config = dict(
    num_hidden_layers=8,
    routed_scale=2.5,
    balance_bias=True,
    router_cosine_scale=14.0,
    optimizer='soap_variant',
)
Below are experts of layer 3 (counted from 0) of a mixture-of-experts language model. Rows are named router (the router's row for the expert) and show model dimensions 0-127. Each number is 50 + 15 x the weight over its row's rms, rounded and kept within 0 to 99.
After each expert's rows: a language model's description of what the expert responds to. This comes from a sample of Wikipedia text that the model never trained on.

# expert 47
router:61 55 65 53 32 57 69 53 39 53 11 64 81 32 48 47 38 42 59 63 57 59 47 93 33 65 44 47 71 55 33 49 45 45 61 36 65 36 41 76 44 66 45 44 57 50 50 65 62 26 67 68 45 51 45 55 26 63 55 21 50 63 61 37 51 73 58 58 17 26 52 50 50 33 37 48 54 49 30 57 31 44 26 57 46 51 52 45 56 57 21 64 28 04 45 59 54 66 37 47 45 27 60 61 70 67 45 52 56 23 29 47 69 52 52 33 62 46 79 27 42 45 41 48 75 43 53 23
What it handles: Lowercase l or w word starts and middle pieces like ens, ass, qu, such as dimensional, Census, unique, less, wooden.

# expert 59
router:47 24 34 49 52 51 25 63 34 67 30 45 54 21 22 54 18 71 44 44 78 64 47 24 39 22 42 34 19 52 78 54 63 38 38 55 43 82 41 44 61 36 71 81 41 47 54 52 50 59 30 44 79 61 59 71 41 56 64 39 61 46 50 26 50 36 39 48 45 56 60 69 64 35 75 50 37 47 33 21 66 55 42 37 59 69 26 47 49 44 46 28 49 56 48 57 45 50 64 40 63 38 65 43 80 75 41 33 28 35 40 54 62 50 28 39 61 66 35 59 57 35 69 64 60 37 38 45
What it handles: Month names and year digits in dates, usually after in or on, such as April 1989, 22 November 2008, 1960.

# expert 10
router:73 33 52 56 61 37 30 43 63 71 54 56 27 42 28 55 35 58 47 58 59 57 56 16 70 39 45 82 43 68 39 38 44 36 45 36 43 52 51 40 49 62 30 60 26 59 11 56 42 46 50 49 31 58 31 43 79 47 41 44 49 27 77 67 51 89 34 49 46 21 57 46 42 41 52 56 40 64 45 27 45 33 56 53 46 57 66 58 44 61 66 58 45 63 72 54 71 47 23 38 19 62 63 16 41 45 61 62 52 68 44 62 31 45 52 44 33 42 61 58 41 90 30 42 31 45 71 69
What it handles: Words like first, only, two, later, most, plus word-final pieces like -est in youngest, -ast in Cast, and capital A.

# expert 17
router:31 52 32 52 70 39 61 39 39 56 15 79 91 50 44 56 44 61 40 72 57 15 77 56 39 58 45 58 33 46 32 42 31 36 38 33 62 34 49 41 71 39 66 49 50 45 46 70 78 54 62 63 50 43 67 46 50 39 69 47 54 49 50 76 44 23 56 38 35 00 65 56 63 36 32 18 38 44 48 55 51 51 57 14 47 51 16 50 53 57 43 60 49 36 35 43 42 61 62 59 14 38 50 62 61 57 64 55 61 37 40 44 55 53 49 37 57 53 47 45 73 51 34 32 43 37 41 64
What it handles: Word-initial pieces starting with W, Q, D or wh, often in tables and relative clauses, such as whose, what, Week, Won.

# expert 36
router:76 49 50 48 74 43 40 14 52 44 54 46 67 36 53 57 59 37 51 58 47 58 57 53 56 50 32 53 76 54 73 74 43 16 46 45 55 63 54 73 56 53 33 48 58 41 82 72 16 55 47 75 65 43 50 63 37 28 61 48 68 31 34 38 53 44 44 15 62 58 60 74 51 51 62 67 41 55 46 63 61 54 40 69 40 39 24 56 65 59 62 43 55 68 46 72 50 09 50 44 36 63 72 32 63 35 44 35 52 29 42 28 43 46 28 66 54 48 44 43 39 33 73 56 17 36 16 45
What it handles: Word-internal pieces with t or m, like bah-t, discon-t-ent, Amend-ment, Ventil-at-or; also pronouns It, it, she, they.

# expert 32
router:57 56 55 47 53 21 36 58 74 60 48 53 40 52 43 62 81 76 57 25 28 42 50 36 68 33 63 55 51 34 27 44 68 83 59 37 49 49 20 34 71 75 54 49 53 50 65 71 66 42 51 45 54 66 37 35 34 56 61 40 23 57 50 53 47 33 45 17 82 74 39 41 35 46 73 60 43 58 35 54 73 44 64 49 37 68 49 79 42 56 55 29 51 06 48 64 33 66 86 44 27 58 64 46 63 53 47 43 53 62 44 40 59 56 33 29 56 46 64 42 52 54 24 69 59 49 52 34
What it handles: Word-start and second fragments of longer words, often a vowel right after the first letters, like sc-i-ence, b-i-ologist, se-veral, Adm-in-istration.

# expert 16
router:44 77 52 50 74 58 60 39 77 49 69 50 51 41 50 38 65 36 35 61 20 68 99 38 63 54 57 33 40 43 80 83 55 44 78 69 32 47 43 40 56 41 69 54 39 46 40 45 63 58 61 40 30 49 49 57 56 62 54 64 59 76 59 70 57 31 27 45 43 39 60 27 41 49 34 35 54 22 57 50 47 42 61 47 38 67 50 61 65 42 44 41 58 72 58 84 96 55 43 63 48 36 20 33 48 57 49 42 60 60 49 67 59 46 49 88 57 28 42 64 65 52 35 49 58 70 44 51
What it handles: Colons after labels in infobox lists (Cost:, ICAO:), table pipes and digits in score tables, and LaTeX ^{ and _{.

# expert 61
router:56 50 73 19 41 49 48 65 81 65 76 46 55 53 39 61 50 79 56 62 51 53 66 47 47 49 55 65 58 41 42 52 41 46 44 46 43 45 48 38 50 35 55 66 63 79 24 57 82 52 53 49 24 33 56 61 45 60 40 74 62 29 51 58 38 48 77 48 71 27 47 41 32 32 68 24 32 36 47 55 42 20 57 30 88 48 44 51 47 41 42 51 59 37 34 62 69 53 71 32 61 77 46 39 56 34 42 42 60 53 85 42 71 23 59 38 76 52 45 45 48 91 73 33 45 71 39 45
What it handles: Mid-word pieces like am, o, io, ra after a consonant, e.g. diagram, radio, Saavedra, plus film and com.

# expert 30
router:74 41 57 62 55 47 73 55 54 17 48 39 48 44 69 44 41 46 26 75 36 54 68 50 68 56 58 59 62 51 30 41 50 70 57 58 44 83 63 57 67 61 69 24 38 40 53 31 69 64 54 76 43 61 26 61 31 71 55 52 18 56 56 36 55 46 72 41 09 51 19 34 36 42 65 67 19 68 57 49 31 54 51 44 44 58 51 37 39 63 33 20 42 47 39 52 87 55 47 17 51 48 57 57 47 48 32 44 43 55 43 37 73 42 25 34 13 52 51 51 44 65 56 40 49 52 46 37
What it handles: Lowercase initial consonant pieces of a word after the, a, to, in, such as sp(ring), s(imilar), g(uilt), f, m, p.

# expert 5
router:49 35 37 50 51 23 31 53 44 46 60 51 35 45 61 61 00 74 43 29 36 36 52 50 65 42 62 59 48 38 76 03 55 61 47 42 64 25 54 38 65 55 45 42 51 44 24 16 62 48 17 56 76 62 56 13 42 37 51 46 33 52 67 73 56 53 63 49 43 27 61 38 40 47 46 51 37 42 26 62 77 56 59 40 40 44 38 50 45 50 67 49 79 33 48 46 74 65 59 45 67 44 27 47 37 38 41 35 49 56 59 41 45 47 15 44 53 49 53 60 37 51 45 61 40 25 60 60
What it handles: Closing word pieces and common nouns in music, film and sports passages, such as line-up, label, released, play, team.

# expert 31
router:81 34 26 49 51 72 45 53 53 57 59 39 31 50 63 49 71 51 48 27 49 61 49 33 63 43 70 67 44 32 45 55 66 31 49 46 46 53 32 55 51 75 51 36 49 57 37 52 61 56 38 20 25 33 58 46 58 53 48 53 53 83 47 55 49 70 49 62 37 82 67 57 38 72 53 55 62 43 45 51 61 60 43 63 70 67 63 67 43 48 60 29 38 41 31 64 70 47 94 49 91 48 37 57 45 05 84 57 49 44 39 60 63 39 46 40 77 56 32 80 52 31 81 50 51 59 45 44
What it handles: Accented letters and byte pieces of Greek, Cyrillic and other scripts, mostly in foreign names, e.g. Óscar, Brandán, Këngës.

# expert 0
router:34 32 65 64 48 72 41 57 50 37 26 30 30 29 13 23 42 79 52 40 50 50 69 38 61 57 66 47 48 37 38 41 47 56 44 60 67 73 16 40 45 57 58 79 52 42 58 40 37 60 51 52 52 57 37 43 35 40 58 46 74 54 21 42 53 62 72 32 59 54 64 58 58 69 49 59 62 51 35 54 35 13 84 54 19 65 60 78 55 50 76 56 72 32 40 20 50 48 47 52 64 30 47 63 64 29 42 51 56 32 35 51 45 44 21 51 60 47 51 41 43 56 51 60 31 14 60 50
What it handles: Short inner word pieces that continue a word, such as in, l, n, un, hn, ear, as in imag-in-ation, prelim-in-ary, tec-hn-ology.

# expert 6
router:51 55 52 58 47 57 63 46 75 65 68 38 52 63 53 59 38 37 54 34 27 27 58 34 52 14 50 45 50 44 70 53 57 62 38 19 66 40 34 35 55 52 33 46 54 28 29 47 62 50 45 31 46 29 78 35 36 60 49 69 31 52 23 35 46 37 43 49 48 43 50 76 61 45 43 53 41 63 57 54 62 44 67 86 47 41 45 51 86 48 85 46 21 59 47 22 36 43 54 26 45 46 47 54 31 52 62 41 45 65 54 42 67 51 39 25 55 37 65 64 56 06 50 29 41 45 05 39
What it handles: Single letters or short pieces starting a word, often capitals or pronouns after punctuation or the, such as t(imes), I, K(ennedy), dec(isions).

# expert 56
router:46 41 29 52 60 37 37 32 56 35 60 87 19 48 40 46 36 32 58 40 47 41 24 60 57 51 52 55 47 72 49 45 27 46 80 40 42 39 26 45 51 52 59 42 47 39 46 41 37 69 72 30 55 68 56 81 99 45 47 48 54 82 21 26 61 49 60 47 42 29 42 49 49 46 58 50 52 47 41 52 52 18 27 22 39 63 28 71 45 49 72 49 35 70 48 52 43 48 35 38 35 57 25 75 44 35 44 40 65 53 53 70 57 65 72 24 45 32 51 40 59 45 60 59 64 72 65 31
What it handles: The piece em after an initial consonant (Cemetery, feminist, Democrat), other short stem pieces, and year prefixes like 193, 196.

# expert 25
router:21 26 52 66 56 77 37 60 38 31 55 52 42 53 34 22 55 69 47 58 59 60 29 47 76 56 27 43 37 64 60 43 50 54 57 57 11 45 45 48 54 51 33 65 57 34 84 67 42 59 49 26 44 46 69 54 42 41 58 66 61 59 38 56 81 75 72 39 51 43 62 59 27 57 33 73 48 27 49 69 52 19 45 54 60 47 56 68 36 54 50 45 42 50 37 66 10 55 39 53 55 41 39 50 45 40 42 53 63 58 61 54 57 31 52 52 65 29 61 66 84 62 52 21 49 66 97 47
What it handles: Word-internal pieces in names and ordinary words, especially k, ol, id, ard, e.g. Cran-k-o, nec-k, v-ol-leyball, plus John.

# expert 43
router:19 38 49 51 35 47 71 72 56 49 64 50 48 57 64 40 51 33 05 35 61 64 48 49 32 30 61 34 55 34 60 42 43 56 43 29 26 25 37 50 34 32 58 46 53 66 42 47 53 48 42 33 70 38 50 35 53 47 52 35 48 54 17 23 50 37 59 40 28 61 53 30 65 28 49 60 70 68 51 66 70 27 32 49 45 48 33 35 41 72 56 49 23 50 53 32 88 49 42 58 57 35 26 57 68 52 82 67 32 64 65 43 09 52 76 55 32 51 54 39 62 48 60 46 27 52 67 63
What it handles: Opening parentheses before dates, units or glosses, plus initial pieces J, P, ac, ev, e.g. "(born", "(2.08 m", "across".

# expert 37
router:59 65 64 60 25 50 87 46 68 56 46 60 54 40 22 29 46 31 35 64 22 50 48 19 71 33 40 42 34 53 45 66 45 57 57 70 61 27 32 45 37 54 57 48 31 39 63 51 51 34 46 57 33 41 71 11 49 21 58 47 67 37 71 36 62 74 50 53 41 49 28 85 36 48 31 52 74 49 56 49 65 33 47 58 31 64 58 77 50 51 48 65 66 14 57 51 44 41 45 42 44 40 58 38 44 59 66 45 35 74 69 37 28 60 69 71 56 52 64 60 66 58 28 55 45 71 40 28
What it handles: The piece st/St inside or starting words and the period after initials or St., e.g. Goldstein, St. Louis, Ed C. Cole.

# expert 54
router:76 66 26 46 83 61 54 72 40 72 36 40 61 77 51 33 85 56 46 67 76 46 53 38 50 29 48 57 69 54 54 47 30 54 33 55 43 54 52 43 59 70 49 48 52 52 40 47 42 52 32 65 31 34 56 53 32 59 76 61 42 56 60 35 34 61 61 35 10 78 54 64 49 47 40 62 55 72 49 79 35 60 39 85 37 51 15 44 51 71 57 43 53 31 75 41 44 51 52 51 51 13 57 39 49 34 48 43 53 37 17 24 46 48 51 52 35 39 38 47 50 32 69 46 29 58 26 49
What it handles: R and r-cluster pieces starting or early in a word, such as r(ightarrow), ret(ail), Gr, Pr, Br, tr, Sub-r-amaniam.

# expert 49
router:67 34 82 53 39 65 30 35 45 42 41 44 25 58 53 52 71 22 27 47 48 48 72 56 41 24 43 58 44 40 63 43 83 60 46 68 66 28 60 52 35 70 48 38 47 72 55 31 45 57 20 51 63 48 62 44 37 52 46 56 41 44 56 62 80 65 61 48 42 68 37 68 70 47 62 35 29 68 30 66 39 24 27 76 37 36 54 48 58 48 41 25 61 39 56 43 53 74 60 49 66 58 55 68 55 36 43 19 41 39 73 38 46 43 44 51 51 34 76 67 45 11 57 45 81 47 47 22
What it handles: Middle or end pieces like er, ber, og, ust, ig in names and words, e.g. Blackberry, Goldberg, logo, industry.

# expert 28
router:77 52 73 40 81 49 88 54 32 46 49 27 52 60 35 41 37 40 46 52 19 58 44 39 46 54 44 71 57 52 55 27 46 63 52 34 36 48 80 40 49 78 28 25 58 57 24 45 84 61 53 37 30 43 41 34 46 52 03 63 35 37 22 40 26 58 34 35 48 68 50 48 20 50 53 58 44 62 46 69 24 57 53 59 48 63 42 37 56 66 53 52 34 34 56 30 75 40 39 62 71 59 38 48 64 46 59 49 67 63 51 46 62 53 61 35 36 66 33 37 64 52 24 51 49 41 26 47
What it handles: Capital or lowercase S, C, G, M split off as a word's first letter, such as Salvation, Superdome, cars, same.

# expert 14
router:37 53 38 37 56 77 57 53 27 68 17 35 35 40 56 74 42 70 53 68 48 41 39 54 68 55 52 71 76 61 48 62 43 44 36 58 68 49 44 55 37 48 43 48 49 47 60 58 43 31 52 65 65 43 47 32 07 41 41 56 47 35 81 39 33 57 33 50 61 50 62 50 37 52 63 46 61 44 68 45 64 81 62 53 62 63 71 37 51 41 25 69 43 67 78 57 48 63 53 50 34 84 65 44 56 92 51 81 60 59 50 69 52 66 57 50 50 46 65 59 09 43 62 58 70 48 86 67
What it handles: Determiners following a preposition or starting a sentence, mostly the, also that, this, which, some, as in "of that year".

# expert 53
router:49 83 27 41 53 25 64 41 36 62 41 36 50 30 39 52 79 60 50 26 65 58 62 45 57 43 32 53 52 60 21 33 63 59 18 53 48 60 31 43 57 46 61 56 36 57 42 64 51 69 51 21 60 45 60 38 38 44 86 38 33 48 48 45 56 58 83 48 64 44 46 68 20 59 38 43 21 53 72 85 44 57 70 65 33 75 51 60 46 63 91 72 50 69 54 39 41 39 65 27 48 48 49 57 40 54 65 58 47 47 23 45 34 71 57 39 47 25 39 65 58 57 51 28 54 54 41 32
What it handles: Capitalised or consonant-cluster word starts, often after a dash or table bar, such as T, roof, Railroad, broken, Coat.

# expert 34
router:65 43 32 51 54 48 33 60 49 30 38 50 38 43 62 62 44 39 53 61 47 55 63 43 30 78 28 31 52 49 64 28 29 44 47 23 50 28 44 42 54 25 31 49 53 19 32 53 00 76 46 47 73 51 58 38 69 56 54 50 69 56 64 39 60 48 33 60 58 63 51 70 48 68 64 58 36 44 52 41 53 53 60 58 53 44 37 56 35 44 71 78 54 53 77 47 33 63 57 22 71 76 64 61 48 21 56 57 48 41 37 39 16 21 56 58 39 69 62 52 76 67 31 50 42 61 78 26
What it handles: The pieces el and ly ending names (Nobel, Chapel, Elyse, Nisqually), plus word starts con, comm, col, pro.

# expert 52
router:63 74 55 53 60 29 40 59 65 66 41 64 68 54 49 53 68 70 71 61 71 43 55 44 46 56 62 35 34 56 18 55 52 51 62 39 29 40 60 27 62 30 45 48 47 67 47 67 46 48 63 55 58 18 40 35 45 65 45 26 63 57 70 45 68 52 66 48 80 29 67 52 27 54 29 51 48 64 47 53 50 55 53 49 55 21 29 57 28 49 53 38 53 24 17 77 23 49 90 64 40 60 41 28 33 69 60 39 44 60 42 65 65 24 48 33 32 51 67 08 57 50 37 38 45 66 57 60
What it handles: Pieces after a capital in names and places, such as ill in Villa and Village, o in Billboard, Gre in Green.

# expert 33
router:35 56 42 44 50 77 55 50 43 64 56 64 42 43 35 59 66 46 66 47 58 29 20 50 48 50 49 16 75 60 85 78 43 39 61 34 51 43 35 74 36 52 49 30 70 54 96 20 65 53 70 54 76 54 27 54 43 17 57 33 60 58 56 71 41 43 37 40 59 95 44 55 55 53 56 52 54 23 65 50 45 41 62 59 54 42 54 50 67 48 12 60 50 42 37 64 34 53 54 64 62 55 55 27 48 67 64 68 57 57 45 34 43 69 40 28 69 41 58 68 40 62 54 43 39 45 71 52
What it handles: Middle pieces like an, ian, in inside names and demonyms, such as Lithuanian, Spaniard, Cipriani, Stefaniak, plus possessive 's.